config = dict(
    normalize_top_k=True,
    routed_scale=1.73,
    num_key_value_heads=2,
    head_dim=64,
    norm='layernorm',
    rope_theta=10000.0,
    tie_word_embeddings=False,
    init_std_down=0.00333,
    optimizer='muon_variant',
    learning_rate=0.00785,
    lr_mult_down=0.7,
    max_grad_norm=1.0,
    decay_shape='linear',
    batch_tokens=131072,
    dataset='wikipedia_en',
)
Below are experts of layer 5 (counted from 0) of a mixture-of-experts language model. Rows are named router (the router's row for the expert), down (a neuron's output weights, with its number) and show model dimensions 0-191. Each number is 128 + 24 x the weight over its row's rms, rounded and kept within 0 to 255. Numbers have three digits each.
After each expert's rows: "raises" lists some tokens whose logits its average output raises strongly, later layers aside. This comes from a sample of Wikipedia text that the model never trained on.

# expert 4
router:168104104085141139182140137090134165118161140129106133142112162121128128148121111123127128080149113103120100098156111104131116146109057096118119139147146118140131120130118108145122110102064154112136109147131133098084124169087132088127057154177111133143123146113165114120149143136117117134143136102164120092125131142117139128136160119144185131113117130147115130064148160115108147167130125154174146131150112151112128147139097117130141144145137172177136110136111095137143137163156124132149160111145115135139114128088157156113141134139161132079086145116096105114159143091099081137
down0:127188115088126150080148122184135123154129132119144111121083106172159144115159154143156154122119168114116109154124105117102135134112093167094156116100141114139111115146167129118113141086133112111095066116110154108139117112119122122123135096107212114082128110082164156156113085134129157191148168145165126142155142131095128146153103132140143170152133122151105132136130117151116122103168124128124131122108113126131106121132073120132138128133119099076146124148102114126135115134127138133151091152089134119111108126138107119143157184130093112123153146149106123140128137174117085135
down1:136136150082127101172115142162157086096087120113141124149106128130094109146147146118102128121141161129103119099110177107108123160134089150121108136132155098091152113107119131134120157125122126114135122123143153152164163123138135094113157092118139099133109140135125119142112092162088185111114102096126067143121123138131133103149123124137110132169124143116092138115126194125111146103142201166138125114129153132112111140134071144098141150126141096126126108159102131133144146149110159120149139109192151101142138106109156120106129092134125141123144140123093150171060155137096150186
down2:171117114134166125156129096146180124124068084155097127126143120071154165109129127152124119143131080120155159132130122123094107117174089113128168092108098095170146097114143098169107138146128122129156145134129112113125154109167121095128126105134120128179124076103149128135144137118113098160147087139134145140109131164118131130132157062126147127140127163130098130142079144149132139158121116083120081106114118119181134103088123125111163109133121117125145119104141128156159095128135150141105137129126120119107110116128159127137129114151168119144110160119174086167160171109132103163
down3:154149120130117113131123100117137112141141116123135119123137122119113114105157167150118125188101098111092094120125157116147113103100136131181127144147085134120190130117131122140140089116134148128104142153113129095125102105152146130137138120122093143124156092112142140102130148171117106106121130142074095198101155057142102117153168112154157139145123087148112127174118142112127123150114134193124151122143107107083105154120119106172146142128094139113127138119144110166070101106144142112165152150143091142156123112168100094177133130107073152130148150158138142135122162120117118118
raises: "C", "O", "L", "I", "P", "F"

# expert 124
router:135112100145112115103109144101175115204143115160138218119134125151139152157115091123164104141149157118068125132122123092119150142141075123080128110138126134097128100181148112111150129102110113131158112121087143129104139145116118096128105175111134132145150133122162110122148136159116114162158108117168122142134172124101114129108128158123158132103148159152089122073100158112120121149117117121177115116122118151164132139105141140151133138159123139104104149095114147074163116165124138142122106133145127133135075107105146123103147155147119094124126134118128108109139132172093104095
down0:165131104125113122140140137182136129132152087056082118129118161147161151145144150122144121088104151115121130177131104150159118164143124091119143152122112135145102127105083115128121139150132130149181134130141137156170121096148131112129090155094127109129154120136095138123134140107133113142134145118056143130137109151111096100091156153145138099172120084127165092126144115098132130124120131132164154126053132141160114137120139153135108154140111147102121181127173082133073131149141071085132109140130116138101095148125113127132097131121111141127125143126141153146159154130165120087
down1:126120124092156130128152172131131192070112175087114116180157093135140121117151104093110105142099136105130127096157161134089107142163117115128112130137117111135137135099142146109147158122124126169123117122137129134115132108105106097118102124137161129120150141141126139089153074114122155105161171119134139121141137111092102108128164167114128115131128144103125112087131159113123108148114144129132182119126113153116134116135157157101182137132180129148093116140166079123158127156127113099139113072131170087105112108170125099110081140111124166157126172109110143139133174169099130120
down2:135127118134150145102117175149105116146147109118098161137133102140167150124086115068100091122154126132100126142138141129104133131153094124079133149114121142119125148124153117142144152097148137140128135091110120150095108087141115114093157168079162122107089170120150105139128144118070109119137143152127154139170108096147165201132151144124173121115166110139135097085156138107134128164163143134124141150097117155173107075141121175167137129159117136144121126128117124130150082116117133106137083091105113172128122105129118090135073135137143161131127132116134096179108131139120113144
down3:143125094145110123157114107123087121149124066136114101172158102118124137104124154140085131122106108124143126137148114133135110144090093125168170141141149104170109107113117093123129108122134113060107081130129159166099154135124137157135123125148096108126122137107109147106156146085196121119134111113124140140144107133129117147131129136102137148117106141177166143165090094147122077115153107136122127126162126210153142116148149157113107135131139136105139153118087164193132142141148128078144090184131087118105132126117090143120142120125130154128151095156131141135134090126153119142
raises: " ", " and", "–", "/", ",", "-"

# expert 22
router:173101120145142126127130166108128164137161177140126154101113157103114141169155114104140137107149099116130106111120084088182148118135128119107093133148080158127108178165112112122117096121120132116101140161104103116095147144103143119137108141118101174123152093122131101112128117123166117130132154093128105115120129143132137109153138123113148129098092147135104092134099131105093117131104127149145144120149081134147161094169119105172131092132176150160106135146115142126192141149140124125141165114174141097171140126135188115097143129138114182156139182125116147075127106103122127121
down0:105159127119127102113124139169114124095181126144167086165141139122091166137107074117091133114131132115149143090142142142144179172121140135121151133115136083110152130162098120114059125126121117141138147085138111178136142120123117087123176126118128123140092144110108133172154110140130101135115117152155124157110125129150136148113120141136146158144134128125158113110086123127140159135138104117127157101122100147118141128134146114091105173147127165109118122108133102105101108117105112185099113119116125159157152190082108151098131099078119112140142117147137098137098123136215119151
down1:105161157132136164148110138150103128102093131109128169105177134136102099159082148151103131133090135156089134117160125131136141087137153134166119175142121161146080169145105166108158166139132132094166098170105119128152108148093115127111134111139128126143176123124124102126107122108142122125130106160118144118139152158092110122124103150105119096097109160162147103135112110105134153112127158107169140120114106101107121092166106148137170072127099124116088114091088133127112129187162148152103109142141128184121135118134130130088129101100156150098155117152094141129093126155140135105
down2:113105117133131167169087164093149107146145131141135174142114110102093118114102134129142104109108125139135131125091123133167115077130120143161084122125138148114109167164127104094111138163137153145119101101183140144101166130152096143099138111075123180148134144160110153151098132103111120094135123138097121142187127114160095127106134143114125116158108095118144127131107075080120131138133129152118149113111117146145134127122110118142129150110077110112126126175150130135136129128124132093152107104146144142158164136098120072160140100218132132147105128150120129151085144123162137169
down3:144153128114165119107162134151160173123132084125083100114106168147101145110134131142100134131133077151125066104136131139136164144124155125133122132078138118130170114135089104120155140106155109131132129119135124108114136143111149127164171133173126128104139111137138122147099122087133179136176165128085113119144108152160145137106179130119141063135150114123087144121167121141056125118144130136110189158121143112132158145103095116136119136158114118098110112145134141137119133115090133115141126125150097137112102181133096108114130086077150129125159157121145111126158147094104098090
raises: " In", " they", " She", " The", "ig", " However"

# expert 83
router:110145152144115130126115131133168122152136116120147133121117127095144110153158154103179155090175136108084088156121123090180104123148126115087128154127109168134158114127175109149126134126102112129166159131122108129134146147105202093125111168134080131120150128117107129123125141129171133133096131118153140117123161132164084124142115133097115130092135168161111092093143138134128082122111115145147083150176119113153105115119134125154121089174125156188131170133123152081137121122148117134147125117096143135120128104131163141116166107121176158094098111126186127088130138115108111128
down0:100135147161207123131105093111107096129121140120125089118126150135091071194115120122151119119129117104099146115132113159139173116110146136115169105137135124140132150149105116179141140116140134143117163144099099126123113135125129124098128113174159126109100114127107110171137127133131159127073070136099145088153131125157121110125109127131126054135119088102105121132133086135100149140113139155099118137146079133148155128150132156103109133141145118155139170100089166138140186099132140164143145109146105149085091111121132132113146118124133161141118142106133154138164152166168103118
down1:148128126108080088119139128112122090125151151131163133129129171140110128110127136167174124136138151137131101125088148077094139109139118096091144138122139134079101140173107152136108141115140136117114118132101127114124170139163103120132144119126127098126113155161153150142125121154142100106113113092130115158184099184125139118112096158124108173153198095106107131140112123095143165146112120111119132168163141121080148148135126125162150137099113118084093147139099130146148133117095110078079143131145089142145189123103141140100154134133122124138093132111076152144172140104129154155
down2:110133120116113130080106132105147101139092103124118130127138090161149125129143127129149135148118090116122134123138137154107142112089128103140110091148158140150087103083128127171090177108169089112134159097096159116138166118137131137127108142123127148097127149134148092149096131147142129153153100139102112096136134154120151116114130131122123162154114187098141141180116093120120135136130127121112109132137129087163097136145134138150125167091072172162114127128140147116151186102153137125101124171072167152131161109165151098126177097124158132113077114161128103113134125150175102159
down3:128124127138119126068124143162107139117150108154178135139112166116172121149115163155151099121104085093146142127164119177118087125110148109117096143141145137162126179153115161113092122094144141173137156107124129123147124139151110129094195125159098132142135093093097114114132117154172102078118101129113104152097108142153132158118111148095079085073125122089142149122140130133127110084141163123120176119139128118152080142159119115142140126151113107128151135114154118120145145116111141119131134078104175116108144161150123131149156116113121111119095133157104089154123168107144128139
raises: " ", " and", " R", " M", " L"

# expert 122
router:164117121112123098151106207156144126166145117131110112133077126151145139136131105145141117121126131120091123150132131132142125154104110119125122145128115143126128112176135113153115112116085134102141147134130108161112140166154118117160119147086146172142142138091140159118121104100163113117115139106177113125120149097147163171114146163120147107123124124159108105071111116100105134149106135112201109147135076141136160131148119120124146133143096159146094129120136151142140112143084110114127149135137156090147129090081121118077177136120177143131089147117158086128174138069116098093
down0:126134100147116150122120127160132127145123162141102113119152125121121172124096115121119120132138119114175121144083102170110124132084165118177142151138131148098132156127153103122150130125137153122132115139184112109131139138127095124166127172104083126121149126170144167109124135112120115100163067173127099133149094121079111145133126109157145152123129121142123135136139102132157117098133121135091123126125142069078101108107130106096107142100152158104130050118130140129131127144044145140130108125128156132136140145132135093158139120105157128135127182120144177128096104080159138182
down1:130133130155164087127160106100137126119121139121091083192120148125130111104126111155131141085138095110138101114127104113132138118143151112152115118148208105099186154117096141121144114146132050139083099121157174128095112097119115137147090133121130072133130143141139160127135117163133103124111140135102151139107115127137105159109148123159155103119099137171159097118079143140166141084149108104135115123114149102110135122114120076115127160111128172111119162161140133177131122151144124147147138153128130136099121109119105130094095170156117140127115147137146132100124142087149177140
down2:144173110089150119125109120114132112133092070142132114114094165104111155158140142152088100139135120118108147115119139167132133129126192179150098102115115134114142133112149127090106150118101114120105143128142118149137103161129136180145154161107118116112158132149155166116151109120163132114092126168105121141119160143111082135143122114141092141079108113114113085126201151172104145169127093129139130152126122170111128141143142138119127105088162147106123143101128163122141128102112158081133092165158132127157122122183096125097115135138080083133162120112127118118154105107095109116
down3:138104141123157137117136139167140108148128127127111088129114099130123085110140143191149153151115134095127137101118123135132137152118128111153150159061143139147114135128118114103181135144125155144084137143132095153082101138146133097113149121122078131175122140105151102138096168159110134105118140141186088135146079159126142118113162140156136131140055077169154097126120124110136120098127171131144093123148131114120140145161144124137120160165123112153100122141138101145068136159112154140096132128087139085119106112123113133137114110086116157142129120115146080122109140108118185154
raises: ",", " and", "an", "ed", " (", " of"

# expert 30
router:135111119133146132161080130114119108131145124146108133130099146110135124147131116112146144064162183098108136115124130114188124179123101110126125165137116136054139112153163103121142124143116132121117143130129072133116130136074138113159104142173104152167147127101151145145122150109115165118122121130133112132126153115098129135130111103139150136112081156147090127108151147118122154180119120146178111143139105168166135167096089108176128100104086138190153129143123151116147104104140094122127117127146105124165127127140138153097105126109142128099089177154123109120131086076105122145
down0:132160118072116089125124129151065092096128151151124117159137112132092108139129168165117129116107149113155145106112157114144120169118100146153068163153129107135105100134138144162094126144148139133107128131148101128117117113098116114120118118163113119134102131149139115076141108098127149151154145121093108142185102152114121124099113131085111116119105200153074150130169154130153155102149169102131120145154101131123140113157117155137118107158130115113162159150078138119110138122149165094138129158125189136108097130086122076146135105120126188100143138118132104122123139151128128118
down1:143151120099155117121151144147140125111108110151093141083135118162121170127105165136110116126152133096106130111125091136091140139133095126146124174127137130130128146059137150159132141104117130128155108114126101131167146153139117136136112166141160111119088140104119085139058156147138132167129105131114161102143134105166067169145180091118123068119117099126162125106115143127169100141126093126138145129143130109089139134114136129095108107120127155121122114138149067142083150153162173182131137124117129146125144171100071128126123166139129137148117126132127114127118146157110164074
down2:088133147122145086137165118113152143142079155127099081124099135097076099103157129092134198115102120160150101137140086149102130162116125139134135130073116126135130188140118117113124124116113122133144102084153165146133130121156110087155136108129122171085129147171132127167140132133107099147134135121116129163111120132123098121132131101097127161131176112141129116125127127142118170117102146115114155149106117137129098119089126163108098079109132139111148154135149157161084138126113090159128186138137148148105099141154129156146098129133109171176097159157157147153137095100134119121
down3:114100109126130097150121146165141118128171113146095123113079173148145115116113170110110073130112117138120143110126136118123145121135119106122129127128159133154134109143103092139099142110128184160123129134104133082146152158133163119079161148166119123081124124164126105135123169175122133139070130078125149127156084132162180127093106147120107110109138142167102110176154087118142136176141152131132136130157133115158088140077101113135127138133127090120115137084135144124087144132100121141121123102108121131128106170172118132173130139116079140086154118109122131133147126160097169150
raises: "s", ",", ".", " and", " |", " in"

# expert 125
router:155137128155110127164089132127143113101126130114170140133114130172151143136134119102138133079139183131114096148098121104134168126095073111088126132128057151129104102122126094123176128130091096111135135141151108141130166175146130108135092137137076131130134118125153119117121152117121098161088123117149128106123137113103109117133177151159168124126151172148106141118151141116116115169130115161161096135193087157126126109094115128157108068153106154136133131154135136086124157071148133093121104151153122106128106111114139104109152132118133154136137177079138120105129118142113128155
down0:118129107129142123105151128137112114098139140127105104134128141074128135162137109100167097077073161129117129152128103093135175115113101164086149144154142124161106097151078120160114135095138102153133113129106140167118158145145109149146123114127132112124130147130092124111137118142118115154091101134124065114149150130135082090139141076093065113132174116142100101149144136198157137155075155129143132144120105125134144128152106129115120127122099149117139084139145116173096130114124153111098106124155124142161156142136059141140098089149156121150153114138117115157125111133140120157
down1:153121143133145113124102145131153099110126124151123140148128140143078139109142074145114119140134084171117158144096081114084118133141119140185092147113141157106168088135124096145127118109129082149122119099119123156139134117098146155113124171111076113075149160107112113154133158124202102123123116181127095118154159142075093134131145162122141149155154108132116148133139148152176076137115107126146118104114145147098117131130149121166144146169106093113118115132157133150125117125123142121100125128154129082122122127058156143165146140115173154125138129131113115140123121168129095110
down2:074165131148073131098186140135159101146163130145130109110115123136127118100146132104120092162134123144140133138172139118083129158091146155133100148103113085127151153142070129073089118170131132117142135143147139145146137099105139117153163151119113119114112156088120131158115122126132115142127140107176086119164105169147170144130106080129086100146122112110172149131112123094136131138100125149132152131169139147136074130112144121110122170146092139130159078139121120138114143109104136116166159071069121147151140106114134120125121157128151113119118146160120091123107135147159155113
down3:141071086123124160155147148094108159121153171168106133143102163137116159135172114143141137153132082097157130131101099099117152104108148171121128139120108167162099105105106107113134127116127124120127089129103158136125138133108098156094141136114104118153177120066119173131121131150150154140120119114124061115114116136111083108117114142126115106151114101113104162158154137176116159133157130125126131135101139080151122108132107081115094140154147121135147131177141123192146140134140118106157150114115145142135168123111134113103145113143119097106103112084118129156135093155179169136
raises: "3", "1", "6", "5", "7", "19"

# expert 129
router:149107113113143127159100152097151145176137138155100173134129139126154140153112113134157129096127136099107108100130128079143103148085090118089128153130121122111104111146132136129175110085118142134169118117117114121113164178107156118107071190165119124140114141133137104123140156111118102169146126082150100113137169130108126128141134145128149143120135128154090073061120182123108142141114125132169138131129118143120140180145113103144149172144146179163127118124116113122151128147133151088163151100146116124131121148082141141127113150131142106082113127097098090079130124150117104094
down0:124157115146129123141119041108105151066126165090071132151139136142103115099141117100135131160123107125141122111133133140156118147115137118121096127097127100136106114139129173122132107103162141134152130134188156138155104116088087111188110136158111111126111115154119114113118133098112141094179176122105129115123161111196131114150160148163133091144136141105156108135153147148140108112143108142117134140115139107148110182077161147169110116109168123121145152104147133151167097124122124123122135114099156108112126130162135119124145085101103130115138161112170110112149164120087124126
down1:118151113130133102087160120096143110135155110146122165155134097147163114129167142114104154132109151176113175151154124090127146147153086121095096140160136104096083154088105118130122115194116154112093068124107096100125160145115161129149184165134136109135114117083137098122145128146154128121121150136155107160118182147106124143122131127111123129165159154159157128128074106090134161120130135134126138158123148138126138126076126111136149150120141122157125137071104103117122096109134096135132107169121154147119154111131114129098141116099108063128135144116115115165108109139175116126
down2:114083151075120124106133111127123087092134121167118115131145116108097136161088134143112117149162106104162117145120168156083134119148126125162111124131138128121148102095115117154152138115116152114140143107143106138141160139119118112104150115173127154135120107087150110151122094162100116123138124122093143124139132129080106112131135095129140174079115137177115088152140142157152161126062136153099145133115103143137096138120172160149172099113148095152130121136133106140091123131071078146126125104132092127101138163138132159142189127123108164116122119125160104146139133138209156147
down3:147137123098123143151151130109126150115110107145147120140130138122128139064125145091148127128145127100112112115175107137121127119132137111125119104100117121100142157104109151134122084058169118155114131200111115150142143133092131129130116120130089137125097118129126136113145106173163157162076101124172106116119105139085127161104136145131158136086114125132153139153103139130101106153206153135115123096095138134113109112133150210134112109143171149129126137142116116131133113140099107108120123139075188161097127112084166137123111157159140119106135134132149142125178173154123119112
raises: " and", "/", " of", ",", "s", "."

# expert 60
router:126113164177137111174095140142130129178150160126161152140112150161146125167146132103165122130104120121066107188117139118147096123132114102111091141136105146147163169151131097089117127108093128125131095165112120115074134175127114137150129131113162183124127096127145142091138132120165116116131131071172140097125139120135141121119133130134157131089112174132112081118091155129075072130132112139125110136143107127102134125157131108159110118174164151151105116127150124100150112121128108137142127133166121118147106105109177132101132134145111104098097122109121160079135106093132137105
down0:146140113121141122154140151150143141173126157155147173138111095109144138121145145108129120107138118138096119083112116095127091145155120128153086099114146112193102166093120157120174100112111131188136082128176144135133142123167100132140100137123121134102152117114099173079138155136157146088132179100165125117134101170121140099133104129124096156129118117129144115096122149112105145162132171136106110121137134086091149111146134117151123150105112159111083155123118091121125168114128121143145130183118069138095131128122126093151093140112078151119171110124124158092122143135143136134
down1:124100087146101166138146113128086104097138153115153154127143161123102134138120133123176133098137125145090162130139133163140090117137147150171148116113075152158123125152146127119099126146090125159120147132095157155106140101076110157095116136119103101120137110122155103145111096157163081110154150151189148148101140115148137131127105133153128146105116131107164129126123111161154109134140123094088163107091144080139119082132147084144113106137147145127086129135139121122166112116166176129084099115099164161116108119111134118108134105174142102142139109163133131124129100100193128153
down2:103122114142139082146120140137121135108143115151149156171154118104142114092115148098119130128110069135110120094098171104136107112159142125158114149140136069120135124103140098154128137140164108128149128140118139177095114124136089085119177181133136157135105132129127144095137110169155132114090122162073125123125069108138151099148142136113155146141170107164169141183153091125152077125107139103122130141125110123115140136111106160129161091082119158112143142107166148144133123130117102134145109144110148155174120145141140159149115117126110077144122142160098120146078099087117128119
down3:132090127147192124161113101134109121110135134136154145123143147134113079162125142110137130162116150103143099134172121138137083168098142153103132116113140115104136065107113102151175126148141103099144165157123120176128148128117112094127142125127132093148111122144088128134155125099140105147137147116154108132165114126159118130102144147131129149145132113111134127148155136143185114103098111149089142104126136053104126178119129120150119126087165091100100107113149154079135101160102153108124089117169154124130163177077112150097128143120150170136123111135102155163155122112107110108
raises: " the", " he", " following", " a", " as", " but"

# expert 7
router:157146150132132117118126145129146126165172120159138146117136103118130157131159130136155088111159169131102110179098111101199118126104120124098130159142091152085120124172163076098149089143131116104148098132114124117115176133131132096114124122137110095160133112135168154121146120167127136180115102104133127140152157096101122100125109135175138155076132129152130120090144154103099138124140084127107148119126121088117170133163130095167116128137163182151115142123147118124149120144135063132081137155122099126095111148116138121116116151138113092151129152144167100105148108140104115092
down0:120152139117107119160121119129112112137144108105117155113112108103103122121136127095128110109161095117088171108128128134099136131147151104119109115099129105125158203092179147134098152084106096075128168133129106173133088109136095125136117116123171127138111134159127113098119177156101131096149123168132158153148150122127152117091122114128145088129109182166125109146148070099133118130144113152127100146110155133103138109151153152154132120171136111125121104127100143148087113111122152097123163098099128131142095143146120106086143126166166133146124124194169138161115123129142141184
down1:150146115146129114145168159131103126143104119132133140149126116062132085174140118098089135119166130154124134118098099112123159124149134147156139105140106117134143088100141128141111110164155140132154095096147113120070156083143118102132160118137123113134115111129144172105152123098144101136133116133099130136133145101140105144124121141109110112151146154093119133113049144164140103113143146121179084099145142104139143114175127136090128137086167116136125095162138102129160080158165137166132155131111083163192146146124117153123128152148146078124150095127078109148130099120132114128
down2:107105120140135133131142138142160128138145168122132135120137114137075114146108091121143115110160141178111148163150125102137176100176156105125086151122145090095141154127139134110147173139145102092086095200118143126111127118102101147129112100131111115091112119103126146079153094151136147135139164142129106140149135135090114146116160122109140133105128172134109113114109105106116081102129103147108149149109133133110163110154116160145169133106156102144105107076131142165141158118088120139082127155145132144178112129090100100135134143144126096164106184099078168128118138130134145148
down3:105099100169132162124146116116132138108136134162146138151138137142133129108152087122091125131138158103129125150111143151123118143167093155113127106133117142152146143108087141130165167130143124122147076094111135125162124173132149146126150135142182133085145152103163141147133148120137121085127103141157088107084110150101139105123144113103124118137136115160164102090122108142111152115157115081116081132130184158089102128208110115175132107140140139119152126097105096120129133101132122132129153134129120133107100143117088112143190137118120109102138048158148114072151103121128126131
raises: " and", ",", " of", "'s", " (", " for"

# expert 154
router:122137141121105116169139136153131169167148167155153173146098140146146072125175091068113146132140156126116092110162154134126116135107115104128090118150108113115130147140118132121153108106114128131155100136109097113118167178141132099138079171147117174136164113134157101078162134182180113122118106076134126134129134125138109118105124157129140126130125102150090128135151123105121093135126092147154134141145079149145135138144055117156145133126146136134108141151174117074117131152146107102119098113177119111127095126095141108119127143123159164152128137112129113088141120132098132091
down0:116101141111159118203132102083101160131123151133123102137134094151141123140163131109098095115126101134132159161171114128159134147123097143137108113124104120147110110127177115131113092098161085159124097112154120174124113122152150109127126137108143133103102116129114106148123116134171134073115109106113156123113059118160146116143137097160106137125138125117108142114106127138127126118184152108137171101078123096134094154184091160140131135119156162155135088153139134159102132138146130105173129144143153092111111156128104073154138157146142139144101119155159133152135097144079106122
down1:123164148104095155151124120125067144105110148124145158134139136150114128169141118152109147111110151057095167166120144116100115134128140147124120134137157093142113111157113125115150112078124127104142125146108140163109141128171078141127139069066137113126108104127132149177132142148114147109083142169100140120097123118131119153121108174113122135130098098109163137149169115142127155104140081089099126129155164112114145133141156103093111142147110106153141149187125134149162154148146100145092101124100117122108117117161168137117128152097163128129115156122181078126123126145101127146
down2:164157135154083134097109123142069118110168114097142112165129149148084171103159133138114150139124143122121168131155102134158110108148146106076123133071144126147170144149104123103190098115113122112164117144092173137106163151126133140124136140089115120133151121187114147109122134103118100127130163124122096178133116131129156166135121137131123150142163123122164117108118084124113121096150138146134143128109142088157100102122123101118134152142110115120157115094128147087187117117095134109101133128088186112129150151080115136138133117093090124137128142132090166090101156140125136129
down3:096182092113153151152099129107110114164138085133163100111110138109119122138122172128140142132128111112168124089070123148175125102160136170157139124143149104116138103148103160089123148117106114090089132098113124091119135132135108172165131108137128112120135151135134140108113133161154120161141140138162155100151113140160117117110081157140117148122103137127135142157159136168107134133144123087156122139127108127087103089118090142102140109090089100115123118165113128130153126144124130141119139090110072126160117137193119122155137117157121166135114075135081116159145140185155131095
raises: "19", "18", "20", "3", "2", "1"

# expert 151
router:129104130091123157151135140081142104121120124130104152080109141113138147135203116077133126071158144121107124125112126135139134168134098115084106163151132205094089134136181095125178121130127101107126088136144121149081127110106127094156096160112120149152176132143155142153122117165145136124087101118110124145080169126161155141133158127165161108113076177169099135103155126099101134133135110160140135146130123157143129133163137136145102100090124153148104146132148121136123097126155095111129113145141112118123132139117145113095108139126170112113116147152127138122146110116102138146
down0:142139122116160151127140103115130113097142110159152145074142096140116129150117157142089125160152143122140125111118099103148161102178139116131135146125103102134126098102125156159140068166165147108144121095140101152095107177128135141138108112129158153052137151133153143109127121111171163105146097111131093159136120121088142144156091119155126132130119133136145125153167144162115084124075120108126126098107104104150171123109140170183103127147097131137139126145136151164100074129135145139160122125123175123085134089083115122148121121129124139105111107128106094143124150170096116093
down1:121130146096113126118177163140067125138135174113114121089162127131131116148138183123105141125134112127149141122139131114166132151132154166066121105113124100153122115143125106177131135159117139146050155142133113164156148118107150128096103123109117119113121100131120146115148116108110109118111158139172156120143126163057102123124156178147141124086092117120157093119183153086118139146128134089092119107129127173116145154101136110135122112124139090149118112167128141144137143097177104120101157156129124163115131116180129120124089122111106156092124157124110150154145127107148101105
down2:124121157150124167065115172111158123115120109136132143112122116164145113135139102067088126134104116128090124105123136120148079173171125071090096124104124121149076121143101122131129086141101137135115092113116119137152121090187125135146133137117118134098131144132146135094087116137138114162170187091113153117135156158178130158166166148168142119123128158126130159109111126158082112155148137111100124147136139126114135146105138168135145097122151147150122134154120147145102132091132126124154114090108118159169124112138109106109099135091124118133159129174186093132115099129130136129
down3:132133134145115117129139166141128105113110153126127119108120158073114161077093168086148103122125147111166196146099113160127124141143191155164089121155089097123065101138121118099132129152132078164121142113136122131185109119147139158144115102108138196112105151124116103111107105159140101155090157178128155140085139134151119154126127112115102140125107112118135101129110125131114139136136095132128091147105142173116093135110141131121109144138121118108122092120132141150111135144126173128132123157141113122107164113142151113192130098103116090098164137143131142170098114156134152133
raises: " ", " and", ",", " as", " (", "-"

# expert 117
router:146121149116108127129073139130125101159127181142138140145135143157133087139131152113152131114143166131086132131158125110173097126107141111098116165126109185073116132134158109110175097131129159132114150152078143131081150169131098078142097167145102149130122158116144141145202136105145100130127141085163121086125190131124089113146118135163127138092097170160145113118101154108115117104178102124124142141126103133126117151131106130117119146159100150133101128098165128134154086099104129127107161122113129132137122135110170097110145150146142168134114121094139114107131124113109097140
down0:131120121113121107146134119113117070164131166102106115134109106099114138120163124132143088107143125141066162110071144142138177127173119115174134166091142133131131154165119132141061103126104135165108144136148120149116135124096130081111140143152101133117141121113120144135137118158144112182133144155121108092113134139125144157119116097158107120138117121115150134137079133118138154124141176115165172120094152155117134143088129152110134094164088129134087139148112123139112107130111132119107155193124132188171121069137100121121151133125122160089162147130148107112112097098112114149
down1:155151141130087142124125154106103114043145141135122102150135137125148114122129135115159151105163143124103137121100137139137107114124116133141134129129123096090122151120111187173127138136107137084181119172064141152066124109091116157109150125095104163138124110131157103120115109139108136112138161118094083120102088117162160137109082132127136118106111136164085121159145146163114142118131153112136159128106116129178147150102147166150130136148094175123177118107163124143152130122127099165115107087111139132079142186146113135114151117139149089136117131099099122131129133107110136133
down2:108152161121126110148124148115118151138150137121153112169136150128115112124130129136101111126122116143167123129155135087137129139105085135096104126105149139117119098158137160145101147095124161188131149113104080121146106130130110117133116157121157137122112076126139171113150109141099159092146155120101147097121122152166130112118081070137143131058122088122148133128100092136140120139136120112102132155090106115139126151180174162106156122133175103153147151087147102146159099173160105092126153161093132133171132116169151160090111108148129145091102134150082154143155138127103120125
down3:090158113157073141136140144110100164175172095146091145129152111144126116145130108112134131145147131113126137126119097143073139129116133094184131155121178131146171125166133143161109107145143118139141109105114145161102122106097139153155162124148129117098146147129150122137084103142141111115138129113136149135135161113115152174065114128092094121101152163151113133114105134147099123143108098126145135136149107177149151155148104157125158136121146118141109091149135184107108116158121144132132093106107132064144149133148072128098121126108132133108116127108143147107090076150072122086
raises: ".", ",", " and", " |", "–", "-"

# expert 34
router:165138122108081141135072125126145121141151095123122133138121118115129108160132157095137109111141162102084147134086108120138114148135117111133154183138124130135123114160135096133144130087114153086165115144116117119113152162085122124177102135166116144150151147130132136118121146124130104126100100095149083116112170117079098122165110165114120130115144154185070160101130133110123122140113088077167149188134107107138114178120117119164163134136141179145144140167122150083147134141152114130129108146111120096170149101149140127110143128126113143104080141104147110108137083139099114110
down0:108155162163164126136111064076146124144205147135153140107150098131144063091151139106126120142116129124118130083146157136147153141095101114120136109105107148081127095092171129096153155158113100115110087162131151126107166098126146111132110130140101117120119164138123101103133110147076113140122123148140124157143111170135181139140157113144155158071175132110142111169167135105130137128094100098135107101126109149106167139134165120101133153138111119100134115118142140138153141158123102099118144129122157128115159125099147133130138135101106099142148100158129150178133141128101127129
down1:158089158111135144136123142108094178148108114114070112139086134180151117097150134072121124132094089138129132173098130134114128095095130165109083121090126145146120118050140128124152102099138118110122116128174125168142093138116151123122078162170179140172110124094132117135124113119141120110117086130173108124142131135149157149151103102120133125136148133121160138115107121103162110153166142116147145143151144107133162098138121181155153150094130136131147134106126110118118172127161129120162132101132115139130106096152127147100099102073155114137086156138139105124123116144115157141
down2:162087121092112136140129157159137159131155127120112147112133126157149160131114160115155091113116092116146140112125116124131089126132174199171117145123100101134128142121131106118114124098108156174143160094147150132099080175141119121130151105090101158130147093083125131166143109124137152096107129145152170119117135098103111116133143156116089071139103138144155158155147129158126100102190125106137139144142108098069117094128108099170108159097128152134145122110165132176098124111135120141086131129134112137128185122148118113104126109130131098135134133147170134130144115098077111129
down3:160095120143145112167142169112114101143117178139108090135138118117138141121124143130138077112120137128140108097133087130102144129129187129108137122145106122125135168189141051106120094135096130132139121121129103174143112094157123125143136135098128087139112129153097105105151130116110120154101205159145126115117118118110189086137112129128147092163112123142131113147145110131124117115148098110122125136128125153106093091073102133183162109108122126128157118150130147107143112116177128137133139149081129120113119129095136117133124156127136137081127150139116123145168162131187189149
raises: "aded", "range", "ane", " starring", "aking"